config = dict(
    n_experts=192,
    moe_layers=[2, 3, 4, 5, 6, 7, 8, 9, 10, 11],
    router_score='softmax',
    normalize_top_k=True,
    routed_scale=1.0,
    balance_loss=0.00524,
    router_z_loss=0.0001,
    lr_router=0.000942,
    norm='layernorm',
    tie_word_embeddings=False,
    beta1=0.93,
    max_grad_norm=0.5,
    train_tokens=516300000,
    max_steps=7879,
)
Below are experts of layer 9 (counted from 0) of a mixture-of-experts language model. Rows are named router (the router's row for the expert), down (a neuron's output weights, with its number) and show model dimensions 0-111. Each number is 128 + 32 x the weight over its row's rms, rounded and kept within 0 to 255. Numbers have three digits each.
Before each expert's rows: a language model's description of what the expert responds to. This comes from a sample of Wikipedia text that the model never trained on.

# expert 7
What it handles: Citation punctuation and abbreviations
router:158101181185102118142108152132148113148120071105121085150186114121090101107155139122177042185140155104174102129120120160100178104169145065121142125175103107144145197084096161089137126094121154157098189120167109108102089148141179111076093154103114156104173099131176139080087126200162165098158142153175071110165100111115109147134133137123
down1:124169099109146064138133148124114206146142145102134117153156200147118185162147100102091156141158137188133155178119166171090181108182144063095172142168151128068175158153149121093188134123099096191100108133164094152155127164103085167107144122132086130118112077123116112109146112142146091129083185149131141094114143133133137114133135119127
down2:121133104120107128110091158106151113165068072132142124127094177102111130100097070082177166145133077152142116114103123168065128128131110165146123169152148090167166075112100173149146112058143132100072104147118119144099137123148116159126138155215087149101154114096083143065090129138097147175178124146145159071188076130140155115090170165161
down3:093164162174181146127159057148136070100093098082125119218137144161145129206168065200084177124119086186194143115147139099085160093100074134148133142153132136146111120153092152096145123136166121113152119143111103195128122195121087129158117144076165149123131107150142154100099051139146111115123083108079108176129098159126097189161112151139
down4:086147136149130105129164108102150129088148171120071158126092114122150113140154157163153148124146145177160147130071133129123097161165158178126115126092154189111102109108082083153117124147112127151102141053144132098174128087131103160092115182134127155125156112143077131155151138114161174096129105132160118162180102133103125077116226085141
down5:085174120172129154169162152097126125125119084126174170157168125116143060114087152103096196055130123179136122101138123130092094075142135158104175151146151149146095102057130131157148158122066102178091127136117112089134119173111102151127182129086145027162127116149180186117146152114142117124164152142165106153043152139103099140128091109151
down6:101163093102176117087155120124117154155126181162086139109112192141177203157091000132161113069110117142182126133143113122134130102127107195154090031087103100143150056120138114067144112087142085087147123092128146131144167174088148177124130088124082114131091141150088142147152210133125102106157095137128192113115072097153127140168116116141
down7:183119083123126147108109143139143137142115161144169175130120105143112128136182197153147096118121130098115046141149120178141129138136168146143162177161112107104076126092127150108156142153113127197104154130151102142112157109147113187105136133112148082121132149114101102118119086087107132137088184143135158142152106162098165123062070064161
down8:123137154165112120118108131147131121107162135110149174146106164121083084134149157120096124123104095110140165135146088105093196108126132082103129165133099143096054129129163161056146089171113059128143143110102146173166093154118129135172105138121191145164129097109151129095169136095147126138150153118119102126134099065133123055252152168127
down9:155119156088206151117133155156168220138163097129131149143157138176087099133158123129204118082140132089125177094124119163151123126125094110124104061164098104107103144165108156112142157138111173131104129142128134131143076148143099031068141057147184132070163107149029135158141131119114127165120110080111113102110120122136138171094143166140
down10:064121123124171145096122155083191079145133084086171124107145081125125136134112044060165216106195162142134163116116149115102173103130148145169091123191180117151100103198115093051111137061119182139079109151116114128112109047087126101177101111202130135091156173133131112138114167131112116080077120125119088120184130096120143126117125132157
down11:116154090121107135127123064138140177092121179123082125148132167109179169092139137129127143171063198143069093123089095108148106164148120142088146175098098117123108110112195204109125132169107138101157188089127123164097133178148099126152146244149086080117094116104095117092121080150101128158104077139144118154122153142193133144094124124115
down12:103154127102210192143206104111107120128156130127115162181167098098155114123129160144125104125155114125124128070106157145181118102179140095138111072155088135134168088155120136159148162093105087092125093081142165166115159165141078093163120132118162080186093076120160129160148159109109078120113115103117120098116093113216117192136134138158
down13:112140104148106117149175147151080106103157090119170126188129147081105109157124060143113120159125079149112161153081028148161110171122149109165149069200099112117129149123050129135086143058123160116169119155119077135147144187062120117075119133141158107151134163132157130074136141103150146140125100100077108160119165090148031138100096078204
down14:145172178144096164102126143102073146182155183122139083149121108108188157149156101080135185099132166179165171153112167138154151141154123082133102134098125122058143137115155107133127146098183108158102141147130204080095117085093152164072113142111129120097139085161144086139107111129134126104091149167073096120082172112108129150118082108070
down15:107121119155185103183158116132132151140113097158151117149133138098122175166193141137165153102171169155072112095146069072141076205143082103133165179160126154116097063181108139059154150085081148080202086113158159092132198169117165102146223116120133080098131154123089149110131158163117113119111166126110141086142092121132116133140098154114
down16:110083120104127079048148120119156103113152130173133181054124106115073141087090135134127128063074125142114055119073188180135132134166141134093115112142089052180151154079113123233117132091152131163077076134125129118112121106187156074105097184182116129190126103096139133159173130214136110116125133138132104190169141140122106122101116153178
down17:108098162111154147154118128129174073139120124097169174133070100086227093111131100080126101094135125139149183085103137104103156155192156126081078093109189086114119097104187137082148112137102137115117129129117088091132047138167112111114153113157101185152125123116149168108075203156047128102108084146209173101171152124168139140151146162167
down18:150093137107126117128134146046121104161064159097100126136123110092168143129145187104122141162081135100077139157122124115166157134119110154091119100105081191129123099157160144132133162159152111174172102113155141149113103134159077168173084150144150123119130150155091159154141136073083132124141120086159134137100105154167170155099045099173
down19:077162079130113132104129093116126172132117056081086094163126147127135149110140185115160124098169101130139087128072177115190153153174114139098122090124173134151199147096057100142144166099144071149139070133157113122110142118078133154108086130198065160099165169150118151099165149128161139088110154105119166167178163108100102159118175145103
down20:124098160154100146123112154146135127073192108120099126085097129144111104168174161162161123099146163152120073162043112162098119079144137104114117041117100108110143174139112145142037140104156160120188130164117120098201124156133183118089093147111105088140118101126146180117126139108123132149161115135167129163123056077136131157183119161094
down21:138111142103112115128156084097094061183129108145155095159114109126119115180084134125164117078127181108128073115050178114074177092129143129153114149096131180127104091083168153130193125115122171117138122135112107124197096092159120100187117111111110143161143138135168145111120085148149135145160087150145096109157089144104094097096139116144
down22:132134168120130163127144121069085110101143122121087097139137082106115144090146112126145110167096184146147118151093179095096140110129164131086072085087158088150098162165118174106100129140110165108187127160136102117123103146186141068117101130128134126123149149067132108135174105135096148134152142083136141198129091121123125140131096133108
down23:139173140156176122178152162065135123117074078149150159189162149107125100130134141106171070169168097144089112164102135112121057094221104131136183110126125112121121106110138173141085107116209157184179100106139108087166165134093076121093082153100132133136133171138175129081109097131159126093159131178181151109055094153157116148144085128100
down24:097110170100109141130108103154129119127050210120164132142070136147116111140114125178163109065130083096181180083177100177140162176059137183120154124161152143119086114136111107110167066090167132112112152176178144188115176121129104143154065069101085109164113171165128107145101115144079139134142156104091172072152044174126123093174105124132
down25:098070092108110140143114076132153136113135145090167177100045104131153173106093157176129142116190151111126105156135187092120102114149123140105126093087158177156128059139153155082135167095156151104137065114084123077141139097131102171121128139223130173155123105082090144162129126094113132141131163140112200154107095091159153120182167145151
down26:173115071135096063136168054090095194127153066101048085109125161140117145143124109158160129180131090081163133127108095133131103204132123178171139095120093158133143113119129125142132074150132105156122178164106165178101085138116130093116108073158126119146203132097147100107187106144132163131147127145172150117153113180096106084153151140130
down27:161111135151075084108192118140159099116128133083075184107121115147074118076102127112067075171125174161136075112166147154178115119149135108129200084222167133107175136103125125097124098154192095125081201149131049098135076151142172154125125120158138122125160113110112096101152116100098129094152164129078147152121095121132132099145103147200
down28:138193118103102119154168112126129063160118142114091215153123046113117138170121130092095119168102166105128105108112127129060142129143118151129105129133158145089138106149136102074129116047150094102154130119121192080165153153166123154099066114111174142128109181077124112108095073201145114112169118121127099151092092157163113127159147130095
down29:133156101160131101162136089128123151101083160135089177103144176074121109159128143134149161123100122200177140059100082100173060192138098108168093153182139135156113097134105142094148146098113116145118085153119118106097124156066098141145148129150198083104127070128088117151129136090120133086128148118114142081141108133146151110152162171095
down30:131140116126094121156141111141115127175136021093076130127132124174114155094138149143079121177086095134120074145051089076141177153104103125080090112130172126099170162138187091118131077169089154152176139116104135117191062110098113129104187105168117161133165131094130174147138147121088136132116129179130152092158118129099124159109170115111
down31:117131142098119116121125108108125096137157232109146165148112162087096137160128135178154130129105096124201165121125107160145175083123111188157126127079107096133198083144076133133102074108125105176131130149147129112150118109097102144184118103135089143116108152142132072182107070157093091127109121127080165153154106164135113173155071091110
down32:102092203126127135103118141142105142149102139123160095139065102123092143154092115109117167164126134146150138118111083123150093131171122154155115135137122151197191090126139178069103119198151122133134095122119123099121118129059009113122054141085136084123214130179151115117155116150118119135105090146122126154154115126148090180162194137163
down33:104163091131114182119129140093138128092118061082128119140129164150092185059101110132174080169096107179156084137115111137118093055109092085050101134152080176121148143118156133191132160161101145139093161162146080129093121088137108129139110150112164111091116088167138163139088103142079167133067081166127134159112128100166132098089124090131
down34:121166133153085112131123126099106092165092191182084180122132136159166154121124145120116083122086122169133152145147114166137104187095160128144119114089133165130168141090167101120105132214172182065105080162130153095162049112082099131138130098154099161083118104120177117078128132110169138103170177154130073165123101104086160133145159128172
down35:129155109187153114103157101109119156106146052135150076113176111100175102071118123119147134107144104178100121079107132185147122111132164110064186117095077174092175121138127166170096119092141131138161066138184151123147148152148178136153125178154153107103186146181119140154112113124118096087114103143135133108092137150149132180099108084048
down36:119126082100113146120131110149078160134141084127143074066141107201180112083130142145165128089157145191122100139165186117161147144081113115138103090081166143155085049124146050158111155117162134144117122150066127100132094134121113108121162111117117108104154171180085125177145161131077091129143123145133144209152103141143166158174095110123
down37:094122056127109148123153134151142124109104156095103113130150184133138128089142130146110129104155105123125111129114131081145168115136107132130141107159084202047122068104128101152138113123154206111198073124156160124134133069128122206159115081138114130127135146140143115205122161149105128174101127114160177105128171123102111153127066088152
down38:127154124115134156128146074118143190140179037134146102153129138191103070132102102143121078099152163148056114122107100075122160105154114153115096139141139112169120164138196130139166135057164137093192142157143070096185065133073125145161165168146098115098149130111128138137124108153154113130131102131115150098143143065150109155117165097128
down39:190111082115147157129124120077129218106141107136176159127141117162125112105109177120074093153109086133130126126092177188066076107184107163092095153119065149134117152145132145106134147068111142172101125152126128153113232083080111121131100165136164132071140093141072146110110131119156088082089117132126142142091149135150144114146090129114

# expert 2
What it handles: Album personnel instruments
router:116147153150150123180126126101157167176099093082138119141218168101117127091147150094143115138143087106150109176067102172125184085176140074115130110122098123154168156102124153106172161046143154123094148059143099137154107175172104132103122121126121169155172132101133124071075103133155165094160104125124099089177077121145112137117185090123
down0:137178117134167061158159082150181131130224058168154084191143106112114146109129121120153066106099128104135092140157088122124156067105179135083145177132181179150147122166169152143160113137138109111113097063127141151104139135158142128076197167114112107124130141105127132088099065126135108179075100172097095069116151061136140137092149092098
down1:149069165112140149143128189060099119140154078103138143132101102158095138107094107131101115083140089154120177150094134145136108114074149138094160140115171127111109086081123117150178194188122087118126126116129166161123036172141106080111111163223070122090178157127098156167145094126162169192147116138158155145101100135102161101064139138107
down2:122117187073078125157117100136160167122080158153166145148135073109163101112194119118142147076157115135101155203144149133154149094136157107132130105084168082145116089168171118139095168153085127079117113087045093170104114173173099099115071100102166151101156124151163232141131138173096167145152130162140131141172149114071160112127113086161
down3:128108106146119119194100119115105136081101167110116128092113112127166144125151093100132131114122149112196120169101122090140173116174116124078162137125107048140104145157161061137151042137132155092176112117090116097054138123096108134087160118180102089115150113079127109110112173143146149208114148124191063111114082082161141164132113176137
down4:070116177105166159139182103146072073127113212137160093084119143115150110113088115129113080138134102089141091160116141115152107151098114113119135093183149121107196060178090114120102108170138119071136095180162138175126150120112136200111130061145152090184135182117151140141182201120138147184141133112039150111167140163129172056128140150185
down5:127125129150173079207145134138124153171141149158127130086116132153113137138138157136076107159078202050109139153154178125152077161141118164128100123138093156124099064124177146095145130106145125117102152123114097084126114091073205078014126155123115138128116137109136045191157141131114096159077156094103146100101179141118168141145141171066
down6:133101138099156143087170159121173126159099039148152126135132121074123114142167107153075121192153127050143194147130126112146089085217111125159085162104089153123116081074063177156143094155138135184144113093136100089125130083130130110069125131152165095139131101117106155103158103132200132109193160162169146100172164169147135165121174098086
down7:093131121148140112110121196135182128193065167119153158167083107101131133144120139166134143099133102148099147138139130102121128137129143149117090087133132153124177175052113116130077071187101096115159146147131184119134203113180153133148148157100090131093057111131030135052207092161168140171106107132120150064119127154143155174160100136072
down8:037118136061092111156181165128147145094122207113160124127180144121095122139174090144150172086183071116113142106097080155151128168112124152117183161103091137143127137153128184117120118127138111129118087107123123164134127090087083150163150156143101140089151100115090091126095180183110099162190117203155175131181156167148100152151097064133
down9:198176119096161134155131142070131145090158107160139088130078146139131126157146186105099137140125086111127112111126112073149132199153104170125150112121108126082137118147141125113086090106130101123161124103226124102096111148165087102114125139077137134124129084170104102169151124139111163223157087102129134135071118204162113108167115205122
down10:189186079159146155105100091165175113077098102151117157135126140097113140123141106163063111128090143128115089125121078170122146129146113086083077114090162056081114153091079124124146153129201098142138107114191175116113090145134179086175161138098195143139144113129111120168108114135096134149087208086127100130115074125156137084093149108117
down11:083171114160180136084137123163099147057101242138125158089098155132108098125125128121126153155117123114093128116111115117167151179129145115131137104135105117178137097117119106156078105136093190161105110125123130136167163125098097047099122143151096104132103104106143153200107118136078120109136082144152083099121148159132136106100131169157
down12:162151082078113140086135132153146143197127164168107102105114108129081132088118144199106160129135136193107087103149128126168148149138072098084132134147131170113134101110112168146127120130124130106087146102158156148158138069097177128105113115118132098112144139120135125148146147116127112104074134156075145131187118103150140077114094124125
down13:134125122106124147152090111128125113112136240121137150114138110120099104130127136130124171117091194164192077076194105079144126125154092147129074092139127075157138143187144119093113132114154100186114153203137130073115088143164168179123076153129163127131133090140179149142096137116171141102095155134155154099081128217115151120131115080131
down14:151128111152084119113117069155086120119115135136110091117152120108131185111130136173130179117110117118140110090136131128121139155047123076180119148088116136083090082098119181152123144242141187084167119108068171081110163143105107185107158104122142119155189186134155153137109158140153117172123149143088123149102141147096044123093104192113
down15:203192136141140125124071100123149115154128071175153152085189134121102127138133124140176118138163163180142101139141165131178149167149170119070076148151149115085090124048144068090101147100129150148108166104198229140133102095142174088143114132125161170098124109165162077154159148119113162125105169131111104127133108121093123117109086135122
down16:100093127136147176053129148116136173097093151128111143110144117158124097125173129132179120142129147141143094129056150158133126103139121116079121104161111130170133106078093165115144151097112121067162135143191118084118175080112125119108122149150111127095168118151105130183124173106157101086104139105149137121135113145131115078122153100133
down17:145116086080144135130141141131148121160176098127130176134161151111103116096134192117127123101116136145100095191129121114099155094155165125164113121083125121091182132119097089144107112095142131053167125171077091150059125151138149141102198141155155163147129125134071135089076091050128122106162105115152093085114055134086130112097179081164
down18:161138074139168132068107135159100154170068196169128139148091095141097111156126143091118169117120156131117102119117175137038149094155136145123132115149100116137111119104128141087135086142098060158133124134148165175079161103122135069116177114113192105097056155068141159145165148107133129123095114095177083111033135177154113069160104105073
down19:096140160148136098135119151081081121067102126163094172135101174145072155164062146110105080116179087086185087146052176113079170084150111136130134110148148168128187117137145151135177104096174182108134105143114140084161156124135116159131054045088139086102145175108090173155137126147124147127131084137130191144155078142212148106139102145176
down20:140136162100035195140104141125147111110098176153084152127123107125183115140078140120116162106132159194080140096129125125173122139105143170160159125098154089157109135152072100154103091182104181087179125112167096156146110099114188135103123191160132103094135097109130136165087135078124063167137109114129104170158163127105118101138000156154
down21:137052104104107118116143116080106151131132107136171105151142122128103091074101103178145092116166134095145148179146179137107120139135102131104183148135137098152141073076119127083174107086097107111163101137143117120146171118153102175120112143143114142151120187084231138113074113153120133080109091146101141083180136127165137178153141099082
down22:154135143081126118090146152173134198184138144114108104114184090131177145183116102072119159092104095152092092083067181162129128105109193091079093193112164113147154132112115105179145147163130095103102105119076129123144159169139073113180077157089147167151140121076121130109152125132143138149115052137157136124134065092131145092093157155109
down23:103120139160147162120146162158153114119044093062107194143158098135121106087129196112100144134177102195144107136088156150081127110112101077184087123136105148098070142098162156122095199134093130133120141125129153115107196156154093131073118171144155082092136159120146081119126055038136108097139151148187098156175080128159128123140109165155
down24:159174160169081131145133090118181094108117059152098118187120110064096100061120178122116148190154128127179094148135134089104115139119090165128170152016163184111115130148109186100141107147138158179109181106140155157084082104113140128134103126153104161133121098169097128112153174143107114116087177207111098116116162129085073104113115134185
down25:096102064123105177161130130152119141112199181127107164114128094114119061138052080198139123103122124174128150134146140190106119084146168131138090157154097164120157024161071128155147147107121148110182141138063172167135183095153161112182132181112111097147118152146155114154162068156130102104107113160107169130119096154144099130109106092120
down26:094103143158174142082180160102099091136138162117175152128153124116134099125087081082176092116098109111105125142130132113130110151131200057142119129127109135165104077161105142109095096176171160105134166144119146144164103050210112157155171130144114137206169173090048161060135150128137138101165117151146113138074124104127133097114118148112
down27:158095134134145103161165130136116104131184187143090131123097108152116191177120158118114113045131143103154092155110067106167141130150088197156144081146145125190117114132119103096131132121108117091152094147090085098136204116102138145191108092172151123127149113144085115132172172163086084145137109142086098121121122142142139102099188092188
down28:065136126123153149079112186152140150104141174112148111127113164126161071114167110148074107167197120165067138115103164066142081129131113120122144122088185111096120091106122120139115155174131061170163137169177208130136137162126153146139125083138183147118139170110095117126127178106133125108118122110116173217165146137128145112049105155116
down29:119080123128142132149101138160156112147080240115187080099109144157122140157057121107111030104113101109078129164153128123104142119089148124129180098123102129159086175139117149106146157164146099095106104148136110121055121006174131132176159106115141136145081165180148155137141107115128122142114149110109148128114080082091119156150110122120
down30:140141068145154090127064159136184160126096126139117102155126072139156139059111156117094120165102151139168161096194105104133123116088139130098083094136165187121158162119142132070109151133165059146103173133114178118151154154136186092124125087108108055141115104169198123124144127114101046167124095149134107136142110203146141221138128116107
down31:138074133139084138147156113095147107117136095106162134083138140117114085107081144108122077108144167056142138131156157162148122111084173093144142167092141205122110088087115134127147167092080101197130106115109144151179138088148177146139126174150109194131189147170126172156117066124148135148103153125082109111157085056084136169116076116174
down32:126150142125085082139110108060135086124122013118052116140111089182163111129099148114174096187159120159146151144074090161173148148142115086082119101141133140122141113131121117054093074074129143157097168124151033169106122116120148106139121125062182119198136077121122125166167097134082154117138135139134109139141100130156205146168190133121
down33:134255148167089095127112146101123132084078176117081167093107100126122131139141162079174149081165120200129108123107159159126129162115139132130094048170110076174093142141146191128080107111120115149107187116146106118138124073105148124132122121153140121071097096132123108131065121147179117075022100090150077160109163115153141094110155154142
down34:115142108083134097145180139153073093134094194094102127167127135136117130118126080129131116100076124150137127112165125065089194127084113055118135144159189082147134141079129165133175112102158178178149159120160140163165125146123151148110114087123112152105155173162107072157161183114108130124153133069125136127169123125120120089135071173101
down35:123126089176196108133093148150142146160159109086129135147080096086104171135054127114164136154105162152150178110148128145132111111136144164176098169136167118130084105127084095126059159104078084147119139113105172104123119174115137097136103171109120076161089100121138152124123055114169119115140117143146091167167153129182128160107171159074
down36:104132103177119139176137178138085123103133164112162152141144165091123108099115153181181119095104189134123130114142208184174108106138149136136132087106159092199093100105118159129120134179140155092139198069078165152126079188117075114115141080116113075150142129139146107127159107100178125082092179093121106214099129175129106169141119165130
down37:157137184116203119081105133073137066092153110105103141095118150183146115092163137058123167139125129120177153166109098125127132129108117101079116160142146154131119144114148125103144132150100202140104183124093171122114085106046122102172154139108166135150132149107132166162092123127166127082146094099142144122198151088111138124094169203183
down38:112119158079166135132124156101201109075117042079090186131084145141152092123172111109081180156095116106158081134082154211145115121136130132118079167089166097181149171105056066074136142129137156138173125079131141101115116140155078184119054141151062125094121147139128164189159169112128104146178176112119166117124141202103124162096163093159

# expert 50
What it handles: Census and numeric detail
router:121142166160107100146096159107133119110119031136102116155144148100109105120164174075141094166165098126151080132099065124086120072136115074081167110092112122156120155083116156087166148096154185151125136126145121137130110146145137149169125173113133138107113180131161175139118135113129153093174154126139103110156088100144139172109145098159
down0:196125118167113165169145093079117133157145204166159133111092125138164162122149124088111109104066141135135104087097115118114121201139158138080086144150095160131137106098118168150135177136108091093105135171118047098117068110149135109100168135147128124111076151130160140245111125156107112127114190173072073157147089128104164142085171116169
down1:173170157115086116137176171145135108220157153091120139176097089099188128090169161122157126147102116090114136109080126111140153141103169091105130174079186086106212067127166116144111095149172102111154130159100103187110078165072064147128085118091171184157112110096120102145128142174147144080110080165130141094126107040113137139125108145208
down2:125138168151116158159126153098203139116116065096095076131121122052140138131074109158103104135131146145082065121093132159151131102098133141099099149170134085153123138118112153131206126124118158140111178137048133150079089086086146079187133126197197113185111136163141150159162157106140095049156047183158177160143124111135135105152143159145
down3:132122214087172085121156162110170107131096147090105159092180143166143105099129121091143111115187161120107148164101149179120060115117124170145097101108092120161075098131149139112120124097177114160127187082170150162140082222130194113191118124097184147094092093125096151148116118113120100116134156173145119218126138102118099124156096073134
down4:174090128138069164148148085102136087198147142120184096192111143130138154178096124110102115147161066106143140108160090109101107135134124196170159197091113107138123132140119109171086148112097149150078135104134107118158118173155148167121144166147163139137186133112117130158128090170155110159101124114159155129077081116193166161114137113167
down5:111137185098146180093144126136135159104078145118143122132116125158127127131101104129094089136118138081085126159164117137217176127098122177072176103178113162113159185074152153131105135102124173151151131087123137154115194107140130120123170136143160105120160146100126156126163134106152086137133136130104088139118077136251144184190155140169
down6:063151121107136125116094154089198136135176000153133153135101131150080139080162174122109115142209079164141142122140094123106131068135110096110178115104146128119128116111059091139152154172142118137094109095151104119145153117086104169132100118125121150141119111094100097188127117144110176115131156131088112151119088089129125224146165115087
down7:129136138109112140135076167112131110141136083150106149065109130110102103137153154120079091155183199139110122093122084143198118184111098143102100125104168145101167132157094136113141122119128119098131134125148104150170120101166150125145074154180076161150145102112156132098108119105116144146156097155099141120085171095155138082154134158088
down8:139141158087142134144158171118102043130108124144100191124178158045134141076091161163112106104132162152109091197123095146131082147143115083151097200139114145103127147140115126198120142098153195127200146101096132136129100076128137133162178111088168063161126115136084084144124103142140122124122177143133090144154107150129149144117156077121
down9:136134136118116163152117126117095080130127113088119128105131133123136132086100130161184126123097173115115120061154149098145148110110164130101065049142131121189133155170217106154125131098089114185149165094130100115108159144133159150131120109175105168134184131169082105088044138194150128105108153082151114065111148129135140043137163131126
down10:121166166105121164212051167091194118139109167135105144136174070083162073118105099158156184109144132140114146107128187200117152121095148144142113138084170116102147136146080125137141093109147083171090186130125147136152122081156127052188095099158101151151213110069158132128096109133112185103137155120098146118105137164105171081139072189166
down11:090124164092146176117106100110141162138099093087082131174163223198080164089060128082164134119173159156123175135172146108106110164140118117079220083109130209136165164088067116141132094142148161055120193111140135138140095095176120118131053116107139063148162120144115179107143120129155123132143091117096125157116123130123087135152147151156
down12:123127123155109137124149152075104159164131185129166139157123119145110161177118091124127115111134161136091128200125140127180105105159167145104136151160144135122105119083145150160092129124164164134097184098114105087191185072162146118120113059155176136089123118133137068133091048176109173131105120165078109117131093080104130093099153186126
down13:134098117104071149103098114149176052087167183106122090067111142111159138126138130105144171125161142109114126136131090113039194166168118177119165211135077155125188116136140149167066131101125099139102168123115127129107186115072135147127105071073146092109163185116167140168184148169158130098095125146118124135127117179109109135129125103140
down14:082150200115131167172159111082136132124159119124113099156158220125145106127077111128107149162158166126110133099124184197140104112185145168154124192129105148116137111141212138130108096102117158095140182107119087099144098140107130138094107157119086118098156076144108177153149134112109120163163151129148135118128098171112145134097118132158
down15:142153126142154089053145142128127163127159037135131117125177198116097094160171100147113053161094127158108107124106096090085119120121133104150064155120123157133060098139114083149096136129147105172148128127057129151102072136168130075175119128079153151133191162166137139115134160150069175070179136130101152134126140108108102176141135146159
down16:124112133114154154106049125111140145112088143108115082156152172125143192106165110136156157121169094146174104137142206147091118137121118106180149108112144038123161204150165130152156104100121130117071115149130167141132116151121116117148092153111111120181178074103089152152166146106167130163165114119109097152189073057146102069144168140116
down17:126167128113152144084097114150079115114112089112062137132121165168092092145152178162140172139134144166201131136100125105197123130126096162182079073171100080160167148184117138130096085097081200186150147107115124175118137111049144151150178120157138118154101190117062178098143107155061112130117139083147091137127145103114132142171103164138
down18:162139046124177101102146090107172145148153071147124130130149148099115095125129167176147190099205102134060095115126173113162117109125128123152170149115116189143109225155157133115112138095135158097098127151164111147160157155100110172117185114148122145086106139058118075102087126137183070103103160153141119165102105168166099135102109129140
down19:102113171163148087175112085106103166100110239076132135149140132115065115118091140122160122108146110179142173168116120105146167135097135045103170121151094152083080118114103144118121156163116126175128185144108131086064184138145112124149160120127235136219103125160138105067116139131161113153062115097088146110188112102149113100085138125157
down20:125163119140098180133129086100120202120120125099182144108137049144119150200147155136208094203112107085074161114116097083157084102121151058151145086147189117083171140104138138105099164154106116121157082127118138138122163137095137080124110150122086092133136163091094111181120124091160111092167105118107105112114186139169106171184043118067
down21:103130175130162188107161153123125194148170177069127166109107111087178163148121070123130171119137098186092112104145144144119162135139178193104174111078091137128126134070157119117118158109140172119119096109073121131154108118115109135062141135130148118153146095143163199164096113071080079179185174156110077133147114139106143125121123119122
down22:202138130083104148081098090157097167132182097094160135142100079088117119168146123099170098141122193137115150155170136106144125097113080167099088132130108102128135165130112075092127112140145184134149119129141137144093109160161134132175126060138097165162165144087177124138196194149129176049130101084119167108121103184147146154211098101153
down23:097129084130131088111176130125147162191137171119096126108144113143137140120095140162104095151135090053074140133081094144130065080072089130076138142066113118141063147193123112108116155065163105069131146143146110160164189180128088137174149097160114134140132114095151135184158182108089137204136155094172165143152142145176104102141178105119
down24:118125170160131125103080162082118131140056009083094123094147127136132123097159125155141080139087131174141156170078118032129132117138072210127150122133132171146108108108172121058089116144141094084158127212101124128147149143156178100172077133133158073105076086136095144067140103148135111095179125073147146127161150092171100161121120079121
down25:151101114067111132118133095144190111112087134159100154080132127165174049117149155127115174150141206164179142113118124110117127141154113160097149181119119139120160132119109133106102090099129141186119151105110135130104140173102168192093127034139181083075123156103167099147180067094096164060078078205142183122172171166131124104119104111095
down26:099064179166129148110081112142141153114134068090111159055170144127119185132170188186112126154167183119145176149167146117105109169110118154149074053127111087069153087152101130082078117103165155116121067159074141146134145134161122171107109131134116090120113145121088131158115151122113090165117091141204166171102138092142095097106146135149
down27:151065104090087112169152138127125095130085096110144144177132126140147070181135129146148042140113205106124092148106162138150073138134123132212123134195134093165133135181157103148133157071160150167125094156148040128161130168086130138134041111100090088062186181116134127109089097117155113151113153077134127164095168096106119128138113181146
down28:110117088142111155126088127123124103121200141112207116094135191087170180136109073139140118149189144153120166135183056187096103105119141142163105084148178176096094073131099086149112113091115078085085130115169129099129146172108128122056173132159122173129140140117154128152120142109137150162123120126101117124136128104126119154136136126098
down29:161103178125146110195189127091123053112161071106071127111162131135193121134157120144116148104117119152104141062081098166093172102129160163093171137114129154065139130196171114059121126114143107165139096171084118160139103137139100149094082139085110108102108138161156071125088167159137176150150173089101181164133147100122127177136133169146
down30:136122081148135100104157131121127148136134175146168087165054098132115084135117148104118116124120162142127111183081219136148101136128104181102117161091133151043188128138159103201166114070068078170128181102140090144174110110121154130125075095211120109121134152136129160121171072142118150115121109161134149118064115147150133139080150106074
down31:176113105161175095102177115119101089112132057145119124141058173157099124091094142088150107130096082170138154179149115133134125152118120082090088102091166113048131116079184161132159127120091121184081125080131118115132064177110087113181156125147134123113202126120128128106122076082098174157114141111145072096161144096154089095092140182187
down32:111144087149124137114143105149171153119061090095151179127147144149119053176059107101177114106166119112133161177174096116147143150151135111083125107085187172151122125142139200150197151102153071149111107104170146134094192127145207126139155160091163148101157139140053069096110077112124110150126184133115132094093114066134121157089124171134
down33:116128087092201145085129121099121158050153129164125171161141059152114103162094146134117090162109079113156151088122141094132128059149101192146125105143097130129139102163207122157092147112140171136169119161093108144121149177061143129138141166083123099166062103146103172171158197109066108103141153071137114188119108170126132127150102124130
down34:108119101102076105112094130149110134097096187113122094126174159151121090089097154118096160142130133141099199126136127047154180131140091098080146087122145051112047118141182121198149135129129148210175116084135146102064138106095095155110121140154093096074159141142124125094118100172132128176055155166173115140119079112112187126144144131107
down35:128077126130161126102157184105060148161093107157108128136127194184114162136173119086080153063145113103111179110169110128130122143143159105117146128166086144113192118124148113113143159126138132129163126187052155130096116093103103070125141169057173195148114133110152166172105104059103098152119114076153105104121052133158107139185193096131
down36:139153102108111122101053129126159111141095195161153099154106113116117109125149211145113139116110109154134074156113168156120181195056179091137089068106124090141168097152209059159122104148098088168107079146104129147145075133111195129121117083120130135113166112156137062128158104171104120179129116129149088202117169124100078114085162123145
down37:134110196160124130045099115152174214110089155126058181154116106085129095150169112082122113218105117121062137129157168123128116074142132140106135162104104169102125134177141186094101143128169127118105132147080135156093081192100089130116133112145094119145144163111154142088140121210128143132083141114141175112186098073106152136162084173158
down38:162157123105194135154104075127151192133094069137088134093149139152187116085072179111098147142107076077164110096080122142147141072142157101168163144136106124124097091194081053144158101210117106099186141180160077102067097166108174126116133159139124110137131151153118116139118126060116149098109103083126149109170141126135142127016091071132